{"num_hidden_layers": 9, "hidden_size": 384, "n_experts": 16, "experts_per_token": 1, "d_expert": 704, "d_shared_expert": 0, "hidden_act": "tanh_gelu", "moe_layers": [2, 3, 4, 5, 6, 7, 8], "router_score": "sigmoid", "normalize_top_k": false, "routed_scale": 2.0, "balance_loss": 0.0016, "balance_bias": true, "scale_expert_input": true, "init_std_router": 0.0185, "lr_router": 0.0016, "num_attention_heads": 3, "num_key_value_heads": 3, "head_dim": 128, "vocab_size": 22666, "norm": "layernorm", "norm_place": "pre", "norm_eps": 1e-06, "positions": "learned+rope", "rope_theta": 10000.0, "rope_fraction": 1.0, "qk_norm": false, "attn_scale": 0.0884, "tie_word_embeddings": true, "parallel_block": false, "init": "uniform", "init_std_qkv": 0.0194, "init_std_o": 0.0, "init_std_up": 0.0194, "init_std_down": 0.0, "optimizer": "muon_variant", "learning_rate": 0.00812, "lr_mult_o": 3.0, "beta1": 0.9, "lr_head": 0.00923, "max_grad_norm": 0.5, "warmup_steps": 200, "schedule": "wsd", "decay_fraction": 1.0, "decay_shape": "linear", "final_lr_fraction": 0.05, "batch_tokens": 131072, "max_seq_len": 256, "doc_mask": true, "train_tokens": 660300000, "max_steps": 5038, "dataset": "wikipedia_en"}
Below are experts of layer 2 (counted from 0) of a mixture-of-experts language model. Rows are named router (the router's row for the expert), up (a neuron's input weights, with its number), down (a neuron's output weights, with its number) and show model dimensions 0-191. Each number is 128 + 24 x the weight over its row's rms, rounded and kept within 0 to 255.
Before each expert's rows: "mostly gets" lists some tokens that are sent to it at least half of the time; "raises" lists some tokens whose logits its average output raises strongly, later layers aside. This comes from a sample of Wikipedia text that the model never trained on.

# expert 11
mostly gets: " June", " October", " January", " September", " February", " August"
raises: ",", ".", ";", " alone"
router [158 137  98 121  99 143 155 149 108 136 135 151 145 131 109 141 159 158 186 133 155  94 146 149 110 130 117 100 140 126 154 143 116  99 100 103  95 121 107 136 156 120 109 175 132 150 146 152 144 126 141 149 115  82 109 127 134 160 158 117 121 140 187 131 176 120 127 149 130  79 125 152 161 153 133 120 110 110 105 125 106 124 179 114 151 135 166 118 140 162 124 135 143 130 162  93 105 137 139 131 121  95 146 166 104 144 147 119 100 114 150 128 104  97 146  76 104 164 148 140  91 140 137 144  94 105 143 126 118 163 125 131 128 136 129 123 128 110 136 150 134 134 139 109 208 120 144 135 135 120 117 158 161 120 156 143 128 136 154 152  96 164 138 129 129 110 168 116 103 154 128  99 127  87 109 104 117  98 117 162 118 114 108 108  85 112  78 123 142  77 151 142]
up9 [134 133 112 137 133 151 122 117 135 125 118 121  91 162 126 142 128 159  91 119 119 122 115 138 100  68 125 110 105  95 139 186 170 121 140 101 126 118 121 145 117 141 119 160 147 136 164 109 130 102 108 126 151 110 157 126 130 100  80 139 137 131 115 143 130 150 100 108  83  82 142 101 120  87 144 145 146 154 152  91 177 124 106 104  86  76 123 105 119 136 148 140 153 130 182 117 109 125 124 123 116 127 112 164  84 144 130 109 128 111 142 119 148 146 129 127 106 138 108 144 178 179 122 127 112 149  93 121 138 149 136 106 122 127  88 153 125 132 143 100 125 152 174 134 119 114 139 120 113 124  91 149 161 123 136 105 136 130 118 137 149 115 140 113 141  99 127  91  97 143 121 143 155 175 129 184 155 133 136 126 162 124 156 151 105 143  81  81 129 104 170 129]
down9 [135 114  96 107  95  91 141 143 113 124  85 115 103 149 146 124 124 128 135 119 139 115 111  98 130 123 106 173  88 184 106 123 175 109 178 155  83 126  78  76 114 167 150 132 121 138  92 165 151 139 154 139 114 148  83 146 147 165 143 132 146 115 154 138 142 147 158 137 195 119 122 152 104 143 119 159  93 121 128  99 142 157 136 165 140 139 147 152 160 144 100 155 131 124 115 130 117 146 148 135 137 141  97 118 136  51 131 145 114 103  99 148 101 126 115 102 131 127 137 136 135 161 126 124 127 125 100 137 129 164 160 127 111 158 139 159 177 151 138 125 139 161 150 134 113 127 151  97 149 136 174 137 102  95 139 157 131  95 149 128 149 135 117 141 133 124 127 164 141 138 106  92 131 128 136 114 147 129 120 130 137 156 105 176 138 130 160  96  99 154 112  60]
up10 [106 161 109 101 140  59 156 193 126 116 127 128  91  88 129 137 130 109 118 121 129 175 115 112 123 111  97 139  95 131 102 147 130 144 136 138  90 112 174 149 166 139 123 121 129 124 127 127 150  83 126 166 148 156 119 152 140 122 103 122 127 138 126 166 114 112 146 143 122 102 138 118 124 122 131 120 124 152  95 125 110 107 108 118  84 151 113 117 148 130 129 185 130 135 141 113  95 108 159 121 149 124 109 151 183  86  95 147 179 110  77 107 126 132 176 131 152 143 128 156 148 163  86 129  90 120 137 118 140 106 125  74 109 172 113 131 115 132 101 121 136 147 142 157  95 183 135 153 144 122 114 133 117 122  89 134 152  92 153 148 148 149  94 156 113 145 113 135 152 138  79 101  72 137 104 131 110 113 163 134  99  96 138 150  91 120 117 138 129 101 133 138]
down10 [141  97 131 141 116 102 123 114 118  71 106 107 127  84 135  97 154 115  83 113 122 104 140 109  98 124 124 131 166  95 100 135 129 108 171 121 113 125 125 125 104 146 106  96 123 173 147 132 101 112 140 134 135 104 130 122 116 107 131 133 122 135 131  92 140 133 145  96 130 117 124 111 160 126 164 137 128 140 131 137 143 143 113 125 159 146 120 149 148 149 108 156 178 131 104 128 199 124  87 132 138 156 111 119 105 135 131 145 126 128 162 107 114 118  88 117 137 164 121 141 176 150 145 113 106 125 121  94 122 155 161 114 173 111 132 126 148  94 107 154 130 110 161 138 151 125 140 109 131  99 161 151 134 110 126 175  91 145 143 156 167 150 104  82 125 116 126 153 121 111 158 160  98 147 127 123 126 163 120 146 123 137 123 191 105 119 173 171  91 130 117  90]
up11 [ 94 178 138  74 105 167 139  87 138  84 149 145 128 124 125  97 113 156 144 118 130 117 135  81 121 145 101 133 116 137 113 145 109 106 142 117 125 108 148 140 207 119 134 123 101 136 131 101 171 146 146 131 135 113 173  92 144 139  97 100 106 146 132 111 184 141 148 113 119 123 119 100 154 117 147 120 134 105 118 178 106  87 168 143 145 115  94 143 145 158 106 106 160 156 128  94  51 110 147 133 107 118 141  96 103 133 137 158 146 158 154 146 144 149 118 107  83 163 129 140 152 104 105 156  98 149 149 127 116 126 163 139 142 105 127 156 141 145 127 125 129 179 140 115 129 140 159 120  62 105 100 170 131 135 100 121 112 106 117 134 149  99 152 112 122 110 136 166 142 109 127 172 120 130 133 118  99 115 109 125 115 138 105 109 148 140 131 122 111 144 159 146]
down11 [153  72 138 138 131 137 175 128 142  92 151  92 167 104 151 146 124 152 184 140 117 112 112 107 112 123 116 138 112 157  90 120 138 113 130 123  79 129 137 112 144 130 130 105 129 147 143 128 100 150 105 154 135 124 135 158 122  96 144 132 133 103 124 133 138 116 126 152 140 167 122 110 131 182 137 116 165 151 139 118 163 119 133 112  96 118 142 184 166 131 158 154 124 103  64 149 139 103 118 150 115 126 106 125 157 169 124 127 122 130 105  86 162 135 102 142 118 152 142 162  85 160 154 180 115 123 100 164 104 175  99 157 109 135 137 130 120 136 118 148 129 137  55 169 113 137  94 117 148 145 140 113 123  87 143 116  72 146 147 132 112 143 119 149  89 153 126  95  94 128 128 125 136  98 158  87 154 107 166 151 108 123 196 101 136  88  93 157 140  92 178  88]
up12 [104 174 125 129 123 141 190 113 187 109 142 145 194 114 137 164 142  99  65  82 101 131 133 114 144 147 121 163 128 124 101  92 140 123 141 127 127 105 112 142 109 133 151 148 143 190 111 176 152 131 171 131 152 148 139 129 158 121  93 170 104 155 139 113 103 141 109 142 143 119 121 131 148 112  98 109 114 133 150 173  96  91 136 106  92  75 130 117 121 123 133 144 118 114 157 122 183 156 133 166 155 171  89 127 110 136 124 114 162 152 161 125 112 148 118 149 158 126 117 105 133 147 129 136 143 139 190 134 102 140 122  97 110 125 116 105 132 132 135  93 126  97 154 130 165 138 118  93 143 115 114  94 154 138  70 115 133 138 134 136 137 191 127 137 143 135 115 129 115 109 102 132 115 112 125 154 159 164 100 137 128 109 123 140 111 110 162 106 145 105 137  95]
down12 [141  72 144 151 161 165 131  87 122 137 193 177  96 155 113 106 126 135 134  97  94 181 128 120 111 130 137 116  81 124 133  99 163 138 161 143 114  88 131 100 151  89 158  99 165 172 124 140  90 163 177 114 108 132 107 126 100 137 135 105  97 160 121 126 135 121 126 133 110 144 127 110 126 123  80 168 109  98 124 137 164 107 124 152 146 126 180 135 117 144 108  76 171 137 135  82 177 131 111 115 109 134 106 153 157 133 115 192 157 129 100 114 129 149 106 123 125 123 139 150 133 141 123 103  97 106 122 139 166 111  97 134 150 122 159 145 118 118  99 154 125 144 131 158 128 133 135 141 110 132  81 127 120 117 141 150 121 116 119  97 144 150 119 120 116 124 109 110 138 119 118 132 110 108 184 139 104 105  81 132 105  95 137 153  89 112 106 137 115 196 125 170]
up13 [127 160 144 139  99 104 175 124 156  84 122 120 134 121 102 123 111 101 110 136 162  96 112 138 102 122 164 156 127  88 106 158 158 165 128 149 146 114 132 158 105 138 156 123  86 126 104 136 117 150 129 106 124 150 121 138 107 139  74  62  92 158 135 123 135 134 145 107 107 125 166 150 105 122  93  96 116 170 155 120 130 120 108 111 113 135 164 135 106 172 112 150 135 105 145 117  85 141 127 172 140  84 144 125 126 130 149 111 120  97 127 191 124 156 131 126 158 132 106 105 126 116 158 109 146  92 175 148 111 148 144 124 152  94 174 136 128 130 146 118 152 124 132 127 126 110 163 127 152 151  70  96  98 146  96 134 131 129  78 180 145 147 142  82 101  87 120 129 138 127 154 134 184 136 165  61 117 128 121 136 158 126 112 129 125 140 115 178 174 113 118 151]
down13 [137 103 147 127 132 111 140 103 180 123 147 101 137  74  90 122 142 142 152 146 133 135 140 116 148 112 127 103 193 122  81 148 141  91 138  83 144  95 186 129 141 118 183 103 137 111 129 163  99 128 126 130 153 155 170 186  95 149 125 129 108 134 120 129  83 136 127  36 124 162 125 132  96  55  56 110 137 128 131 169 130 123 160 133 124 134 158 123 128  92 109  83 120 126 187 165 142 121 152 147 141 125 139  93  84 151 137 139 139 117  76 130 123 161 107 138  84 153 143 136 104 125 124 135 125 138 128 156 129 122 125 141 118 104  70 149 139  88 112 115 107 113 131 140 171 121 168 151  97 122 133 198 112 138 141 123 103 129 143 160 137  97 155 120 109 151 137 129 118 156 112 137 149 136 125 145 121  92 151 102 120 114 125 152 133 130 104 122 145 128 140 130]

# expert 2
mostly gets: " been", " not", " made", " became", " him", " such"
raises: " a", " the", " in", " to", " it", " as"
router [130 125  98 121  99 121 142 108 150 122 112 121 172 122 135 166 128 139 165 139 175 120 148 157 125 125 154 130 137 192 120 133  91  73 128 139  84 104 166 134 134 149 100 136 139 152 132 163 172 133 155 142 121 142 144 142  97 108  48 133 132 120 148 127 101  95 100 195 182 133 155 127 104 173 115 105 179 107 114 119 137  73 118  91 149  98 122 111 137 163  95  91 131 143 124 100 145 132 118 105 121 168 146 140 101 150 107 104 111 140 113 129 131 114  88  94  88 125 145 165 104 116 120 153 107 150 107 118 170 142 149  74  97 127 137 167  96 115 114 155 109 157 141 105 112 162 123 128 139 175 146 148 108 125 152 186 150 128 175 130 114 136  93 119 139 142 118 148 100 122 100 126 114 126 168 103 109 147 122  95 127 121 105 134 120 142 120 113 131  97 153 166]
up9 [144 145 165 149 168  99 162 131 116 126 104 152 105 171 142 141 129 122 101 109 111 115 140 134 161 156 157 126 119 178 110 104 115 108 139  85 132 142 132  96 156 111 113 158 114 137  97 157 129 120 108 138 105 110 152 129 127 100 131 152 127 180 148 119 144 138 125 164  95 107 115 131 120 128 119 164 114 110 141 132  83 142  85  88 144 109 121  98 116 134 111 145 172 131 159 171 133  84 152 121 110 149 117 173 122 141 135 105 195 114 113 162 107 106 100  84 114 122 189 135  87 143 118 137 154 156 134 182 133  93 130 125 103 131 187 129 107 131 147  95 147 148 112 165 145 124 126 127 103 113 115 141 143 108 175 143 137 111 108 104 167 128 138 126 133 146 102 106 111  89 148 111  80  72  93 120 125  90 114 136 176 120 107 141 109 138 134 108 183 133 111 146]
down9 [ 84 161  91 115  86 115 110 112 131 110 159 115  91 141  97 133  93 107 142 145 111 134 141 118 134 132 148 116 137 125 120 154 142 156 101 123 109 117  96 129 157 141 125 138 125 161 133 164 136 115 111 116 116 141 153 156 113 155  98 167 127  97 113 107 110  95 120 143 109 146  96 120 153 128 135 142 101  93 137 141 130  84  84 126 142 155 145  88 141 122 123 108 145  89 141 143 140 151 117 177 141 123  92 128 142 143 137 132 184 125 124 149  94 105  28 110 135 128 117 135 159 126 181 162 121 103 151 112 142  95 128 103 144 112 164  95  88 154 144 140 124 148 145 138 136 149 175 156 140 123  81 101 104 122 158 163  95 147 146  72 148 121  93  80 135 151 155 165 151 160 106 142 129 151 131 102 130 135 149 156 150 124 132 192 113 119  90 123 123 138 190 134]
up10 [156 100 104 150 119 123 120 112 150 123 113  92 112 149 139 167  99 149 156 149 188 108 155 109 132 117  96 132 113 161 123 131  90 182 110 142  84  83 125 138 116  93 127 133 102 140 117 109 121 119 100 124  99  87 158 106  94 109 163 145 146 145 132 144 154 116 172 155 128 122 140 106 134 105 138 179 136 125 127 158 116 108 154 128  92 155  78 127 116 120 149 142 155  94 131 124 147 158 147  76 142 147 163 158 130 110 131 107  96 126 139 164 125 140 145 162 160 136 135  96 137 145 140 159 117 117 130 139 139 111 127 100 152 154 129 110 144  89 162 142 147 125 163 163 165 154 102 146 130 122  90 126 116 133 116 130 106 143  77 100 157 161  99 115 107 104 101 131 135  95 114 146  90 116 160 134 119  78 165 143 169 107  78 136 184 131 111 113 116 135 135  93]
down10 [158 131 110 125 135 101 138 128 127 140 152  92 130 125 123 153 158 110  93 168 109 131 150 136 118 127 103 126 158 124  69 139 132 113 135 136 117 125 102 144 111  97  86 119 148 126  95 130 133 128 132 132  83 103 146 149 128 128 120 124 108 109 130 138 162 163 131 131 131 102 111 134 128 139 110 152 159 137 117 111 138 135 159 123 128 141 177 151 112 122 133 135 152 153  96  57 128 142 136 122 113 132 146 134 105 122 139 137 134  77 131 127 140 112 112  83  96 109  97 119 108 123  90  98 122  76 129 139 114 102 103 176 103 116 144 156 144  83 134 102 133 141 170 144 147  92 116 134 123 146 124 166 108 121 155 126 141 159 157 146 130 121 132 123 128 140 132 140 110  99 123  88 115 164 126 111 133 163 127 114 133 106 155  58 113 154 109 121 111 140 127 150]
up11 [164 109 119 151  84 175 126 147 131 132 105 132 164 131 111 169 132 121 163 133 183 181 131 137 137 154 152 159 154 176 110 170 155  97 121 142 152 115 134 103  94 122 124 165 113 150 148 130 143 109 130 155 144  94 142 109 129 133  95 101 130 150 123  99 121 164 145 130 128 130  99 143 146 154 162 147  95 139 142  95 107 125 133 146 140 141 151 169 116 132 113  90 131 116 104 109 145 128 104 138 145 116 134 112 133  76 129 113 153 153 132 145 137 153  97 150 152 113 123  93  89 108  95 167 142 124 108 129 166 115 161  95 104 134 114  91 163 108 136 114 127 132 135 172 166 120 102 143 131 109 127 123 150 152 155 175 149 109 130 114 102 177 120 137 124 134  70 160 127  82 125 141 149 117 110 130 158 128 139 120 140  77 124 102  87 155 169 130  78 106 163  83]
down11 [103  95 134 184 111 102 142 143 150 148 104 157 141 142 144  98 104  79 109 104 112 133 164 121 101 129 123 170  88 118 120 138 119 109 103 135 100 139 116 174 161 132 123 130 154 159 113 152 106 171 113 107 122 120 118 174 127 131 169 132 135 124 131 115 153  83 136 171 102 158  96 132 153 158 161 161 134 126  94 156 114 111 111  99  97 113 106 138 150 125 124 140 116 114 102 126 119 130 149 136 103 162 150 145 124 128 104 108  91  95 163 151 135 126 102  91 143  89 146 111 167 126 137 131 112 108 127 103 165  83 145 155 136 116 115 136 117 147  67 132 126 116 112  90 148 121 165 119  90 152 118  92 144 150 146 168 135 143 145 140 114 100 161 141 132  85 135  65 146 126  94 129  94 123 145 166 124 154 168 139 172 114 131 156 120 108 117 130 141 119 157 160]
up12 [139 136 120 101 162 144 126 140  89  95 135 127 166 111 117 147 132 120 184 151 141 117  88 115 136 145  90 124 121 138  94 136 130 127 163  80 154 116 110 108 163 118 103 146 133 138 156  98 137  94  88 140 172 126 176 120 147 100 133 148 153 130 158  95 155 130 162 162 162  62 144 141 132  81 119 137 106 128 137 108 128 133 175 142 130 116 134 152 136 122 118 142 117 131 136 113 160 151 132 130 133  99 139 135 160 112 126 139 189  85 137 142 137 137 126 138 110 132 112  91  57 122 113 108 144 131 116  88 170 139 146 108  75 115 123 159  95 117 169 110 153 189  91 157  87 104 110  96 144  76 175 143 114 158 136 114  90 149 161 143  96 192  74  97 174 131 147 139  92 161  97 119 118 136 125 134 138 174 102 108 120 135 125 151 161 129 153 143 141 108 152 128]
down12 [118 106 111 115 153 145 133 142 135 140 112  68 107 130 145 104 143 124  98  88 136  93 117 126 162 157 125 142 146 149 127 164 190  79 137 130  71 145 115 138 132 139 143 115 110  83 102 148  97  79 132 147 106 141 119 141 110 122 159 144  68 137 124 102  84 133 118 139 140 105 101  89 177 108 129 150 154 150 113 149  98 109 121 106 142 147 126 131 137  95 116 107  85 113 154 110 144 118 151 138 125 144 178 103 108 139 102  91 138 151 136 118 147 146 137 126 143  59 132 161 126 102 175 141 115  97 123 127 130 117 121 166 136 161 140 109 135 120 132 159 122 115 146 116 176 110 113 200 112 115 120 148 120 178 125 150  73 116 124 129 150 116 158 163  99 125 120 131 143 136 124 111 113 130 134 145 139 146 136 150 121 129 139 122 104 106 131 104  95 107 148  95]
up13 [103 138 124 107 123 188 104 132 148 149 157 138 124 130 127 152 124 162 132 169 127 106 117 170 112 135 116 148 140 127 125 114  90 139 162 114 157 118 164  88  99  94 118 159 119 168 108 131 137 122 127 129 118 121 123 112 133 124 163 121 145  82  97 136 102 112  96 143 109 122 153  90  95 139 122 165 166 114 130 158 127 136 122 121 153 124 155  74 110 133 140 128  72  76  89 159 137 107 127 127 135 140 153 123 159 126 139 112 129 148 172 163 156 130 170 122 120 134 114 118  97 144 170 122 131 119 124 127 162  80 139 146 125 129  81 142 158 108 143 156  97 164 127  98 137 107  90 149  75 172 140 140  67 124 147 161 142 132 174 105 129 126 161 144 104 129 115 138 120  95 111 125 124 101 131 124 191 156 130 168 137 132 113 145 114 118 130 111 138  87 165 141]
down13 [133 162 170 149 162  93 145 132 128 132 111 129 108 134 111 108 134 152 127  96  98 112 148 126  92 129  96 124 144 139 133 109 131 136 141 122 132 163 122  77  82 126 137 114 136 107 128 107 122 130 166 132 193 126 160 128  87 123 110 130 123 106 126 114 144 117 123 119 127 123 133 148 160 169 166 172  82 134  90 142 145 123 126 135 118  73 116 164 118 158  95 135  93 170 140 181 142 141 107  71 130 134  99 164 125 129 129 181 146  71 111 114 139 144 134 146 127 125 110 102  83 147 130 101 120 152 129  95 118 128 115 180 126 144 100  99 120  99 124 153 148 121 111 139 134 148 120  94 132 152 141 155 150 127 145 105 158 149 113 136  76  99 136 126 162 172 126 140 121 124 105 146 137 114 139 167 163 151 140  86 153 125 115 107  92 132 128 119 106 129 132 135]

# expert 15
mostly gets: " York", " MF", " USA", " GBR", " Votes", " DF"
raises: " (", ".", " |", " in", "-", ","
router [135 162 133 107 143 127 114 109 132 104 152 128  98 152 157 125 104 137 149 108 131 147 137 125 129 144 125 167 129 117 194 119 136 132 116 120 136 115 112 120 132 123 126 115 109 177 179 164 116  87 163 149 169  95 142 137 125 121 144 128 105 112 132 115 131  90 128 126 126 137 109 109 165 146 116 110 140  85 119 118 155 117 146 128  82 116 124 100 175 128 140  66 130 144 116  81 136 105 147 116 144 201 144 137  96 109 127 155  96  94 188 138 167 125 116 139 135 161 144 165 118 133  83 121 143 111 166  96 130 214 126 124 153 120 132 101 173  78 128 127 138 156 158 115 149 106 112 126  96 134 107 193 129 125 129 202 103 123 112 126 109 115 128 153 133  83 153 141 116 152 123 157 124 148 114 101  84 146 157 127 119 122 101 115 150 136 101  95 109 167 117 111]
up9 [128 154 164 146  60 156 143 145 141 124 160 167 126 120 120 125 101 129 142  83 154 138 120  93  92 154 143 155 135 131 162 147 113 103 174 134 161 122 138 141 129 127 156 150 135 110 115 108 100 115 145 129 129 100  73 104 117 136  90 134 135  99 120 129 148 137 129 135 119 119 134 136 146 122 104  97  80  97 128 107 167 150 138 112  87  74 133 135 139 103 109 106 170 137 117 154 159 153 192 100 149 121 120  87 118 187 100 163 113 103 119  96 114 117 113 134  99 112 125  82 123 147  87 137 127 105 158 148 125 146 111 111 138 130 106 117 152  83 130 134  98 142 160 145 154 101  98  96 169 109 148 132 146 137 145 156 115 132 107 100 122  89 121 154 137 119 135 100 125 151 111 100  92 150 107 152 102 165 146 117 166  96 149 143 140 117  83 152 127 122 139 147]
down9 [139 101 130 118 164 148  94 160 124 116 101 139 100 156 121 136 159 142  84 104  87 140 178 123 135 125 120 161 109 132 138 118  76  87 125 132  95 145  89 109 156 153 120 167 129  87 140 129 158 110 121 144 109 131 155 150 150 141 165 149  83 132 148 161  95 180 148 138 160 111 143 146 126 157 137 168 137 167 123  89 121 151 161 124 147 119 114 134 125 122 184 155 144 109 149 129  98  97 110 115 132 158 105 122 148 106 106  92 159 139 150 172 105 120 121 111 120 133 124 122 112 134 147 144 103 114 105 161  98 141 122 148 130 120 139 118 103 117 126 114 144 149 112 113  98 127 128 180 127 116 111  93 137  76 170 135 181 123  93 124 130 134 151 123 127 158 127 156 151 115 139 152 114 142 133 165  96 127 101 155 108  63 108  98 166 111 118 102 174 111 141 153]
up10 [119 137 133 143  93  53 108 145 127 126 130 130 116 147 140 168 116 169 124 135  78 116 136 108  86 155 121 141 113 171 101 108  98 147 141 124 120 132 129 111 120  87 154 132 124 131 109  98 133 136 113 149 149  87 132 101 131 145 109  91 126 126 135 163 111 129  94 112 111 104 107 107 152 185 114 132 120 100 152 122 121 113 143 133 137 120 126 155 165 105  98 134 124 155 135 123 132 135 157  91 123 151 103 125  80  87 151  97  83 113 140 167 141 127 108 158  74  93 104  86 132 154 126 121 121 132 142  90 141 127 197 113 119 145 148 146 137 106  91 152 111 110  82 121 179 155 169 112 112 146 130 162 145 181 147  95  78 100 130 147 135 128 139 134 151 129 124  97 102 131 150 114 120 148  78 124 130 169 123 146 135 108 124 143 151 128 156 151 134  93 163 148]
down10 [135 127 155  77 144 116 139  80 159 114 136 118 153 137 148 124 130 108 130 100 124 148 118 129 131 131 124 142 128 151 105 156 143 114 105 130 118 108  98 103 144 142 123  82 127 109 122 147 141 107  63 109 110 147 130 138 112 146 117 120 118 112  90 114 143 128 124  96 121 103 120 137 148 129 158 109 120 131 111  92 126 132 137 148 149 126 151 129 110 111 112 136 108 162 165 107 169 143 121 147 157 129 134  85 115 146 168 156 122 133 173 152 123 107 106  97 128 160  96 141 127 132 148 149 122 113 142 137 122 124  91 147 122 131 106 151 108 130 176 128 132 138 132 133 131 121 142 107 136 154 153 142 134 158 106 134 138 136 147 155 133 136 127 151 119 149 114 124 145 150 164 126 163 133 179 183 140 117  98 154  68  98 125 123 128 158 106 133 115  73 144 126]
up11 [144 122 137 103 116 138 159  91 113 118 143 111  95 167 155 106 144 149 161  94 175 131 126 153 127 127 144  70 131 113 100 119 108 156 102 162 157 141 105 125 159 148 135 148 121 122 149  91 131 134  89 125 107 121 109 133 147 123 172 117  98 110 102  85 147 131 114 146 151 108  98 147 126 141 150  99 131 101 133 153 136 107 114 135 160 158  75 125 146  72 138  78 142 142 153 135  73 114  96 158 121 110 119 124  92 147 120 120  78 131 138 107 159 147 168 123 137 120 118 140 204 120 130 126  94 105 101 147  84 123 130 115 143  85 128 192 160 130 136 129 127 161 161 103  84 102 108 100 136 195 136 112 111  82  88 154 110 135 161  89 112 138 119 105 125 143 145 129 159  87 129 139  75  99 153 106 108 129 105 128 118 129  90 157 128 166 123 121 114 117 110 171]
down11 [115 133 180 116 106 121  82 154 114 124 147  89 134 131 126 143 148 110 131 121 151 158 118 114 141  92 146 137 129 122 143 134 170 161 125  91 186  94 111 140  63  84 126  90 126 146 141 103 112 119 128 149 111 100 165 103 110 152 114 158 128 114 124 122  93 138 155 137 167  79 110 143 106 115  88 106 153 105 116 129 111 142 114 104 148 121 139  80 123 124 134 126 145  93 113 102 140 159 131 134 117 152 113 132 111 119  91 109 130 159  88 129 135 141  82 129 168 143 114 103 121  88 111 139 107 182 106 114 139 134 137 131 125 152 119 108  97 147 114 112 162 131 150 131 148  86 145 141 120 132 116 134 162 102 105 173 126  52 135 133 101 159 152 169  82 132 133 121 150 154  91 110 103 130 167 127 136 123 140  95 105 147  93 133 140 180 126 164 114 105 134 116]
up12 [108 144 139 110 116 166 113 128 151 173 133  76 150 111 168 189 129  84 136 128 111 131 132 126 120 130 150 107 122 101 114 118  89 147  95 157 141 128 119 133 170 117 161 119 115 155 148 110 161 134 109 133 142 130 126 140 145 188 130 121 119 151 126  84 115 128 140 145 168 137 119 161 152  92 139 170  87 122 133 132 127 119 129 108 146 141 137 134 118 131 113 135 139 124 116 146 168 121 137 154 113 120  98 152 141 148 101 102 119  96 134 117 111 141  99 143  80 117 122  62 170  83 113 195 105 132 109 138 142 141 163 119 134 135  88  90 109 119 144 160  97 110 107 146  61 148 146 126 138 101 103 106 155 112 128 154 192 120 149 104 130 118 120 123 105 105 112 162 182 144 151 138 147 142 150 132 160 145 106 118 151 105  82 135  80 117 100 123 126 156  92 120]
down12 [149 111 105 125 111 170 143 150  93  97 155 122 120 106 130 124  90 123 202 165 126 145 151 148 141 164 120 177 145 104 101 123 145 128 122 104  98 133 163 114 138 139 116 101 148 132 132 108 119  91 108  80 106 153 163 171 103 136 157 107  74  88 148 160  95  87 133 127 156 145 160 113 158 148 140 105 110 158 108 131 120  71 175 147 130 139 149 100 153 136 138 142 133 166 109 157 133 132 151 132 129 130 127 139 107 108 107 133 142 119  91 152 177  79 143 140 131 118 190 120 127 133 133 122 102 117 120 139 143 107 102 180 114 151 103 117 129 141 113 165 149 177 104  96 173 150 185 151 127  95  82 120 118 156 146 113 132  99 186 128 123 113 134 144 111 124 134 132  88 110 122 139 138 123 108 119 157 121  90 116 115 152 133 109 125  84 162 135 148 121 117 102]
up13 [122  66 127  99 141 163 163  55 166 143 142 136 176 116 127 129 164  94 106 140 178 136 112 136 102 106 110 177 154 106 102  98 140 114 135 117 140 111 154  96 140 158 122 100 124  92  93 173 120 143 173 107  97 145 144 129 137 153 172 192 153 167 107 142 135 143  98  92 112  80 131 139 119 130  96 150 123 124 135  80 136 132 165 123 156 176 125 147 140 100  91 158 180 115 125  98 160 117 139 156 126 127 138 106 132 153 130 115 160 130 122 122 116  76  74 132  78 126 156 148 134  93 125 141 142 126 182 139 113 133 129 131 134 124 150 100 156 163 164 114 121 122 127 128 152 129 129 134 107 122  94 110 102 137 132 113 127 159 108 120 128 109 136 116  82 137 135 103 161 155 130 107 100 145 151 143 133 116  91 165 119 145 116 128  99 127 157 115 137 128 107 120]
down13 [118  80 192 125 100 162 171 149 153  81 140 119 150 167 107 103 159 130 144 142 128  88  49 127 117 143 118 146 160 127 106 135 101 125 149  99  87 164 123 135 142 131  98 177 126 156 149 114 113 108 125 155 189 105 136 138  93 151  97 145 128 143 157 105 135 159 150 115 131 133 169  78 114 128 104 125 135 140  73 113  88 112 145 123 126 149 157 111 110 141 138 108 143  83 140 152 133 118 127  84 168 168 162 130 154 111 133 148 123 115 137 150 117 113 139 140 169 137 115 183 105 110 138 122 103 149 106 155 143 139  88 217 134 121 139 150 133  80 105 141 151 123 131 179 134 142 110 126  90 127 101 142 145  86 145 145 127 151 186 101 108 153 123 119 103 110 141 140 149 114 133 155 124 147 120 130 127 140 146 139 131 105 180 119 118 161 131 119 116 135 114 132]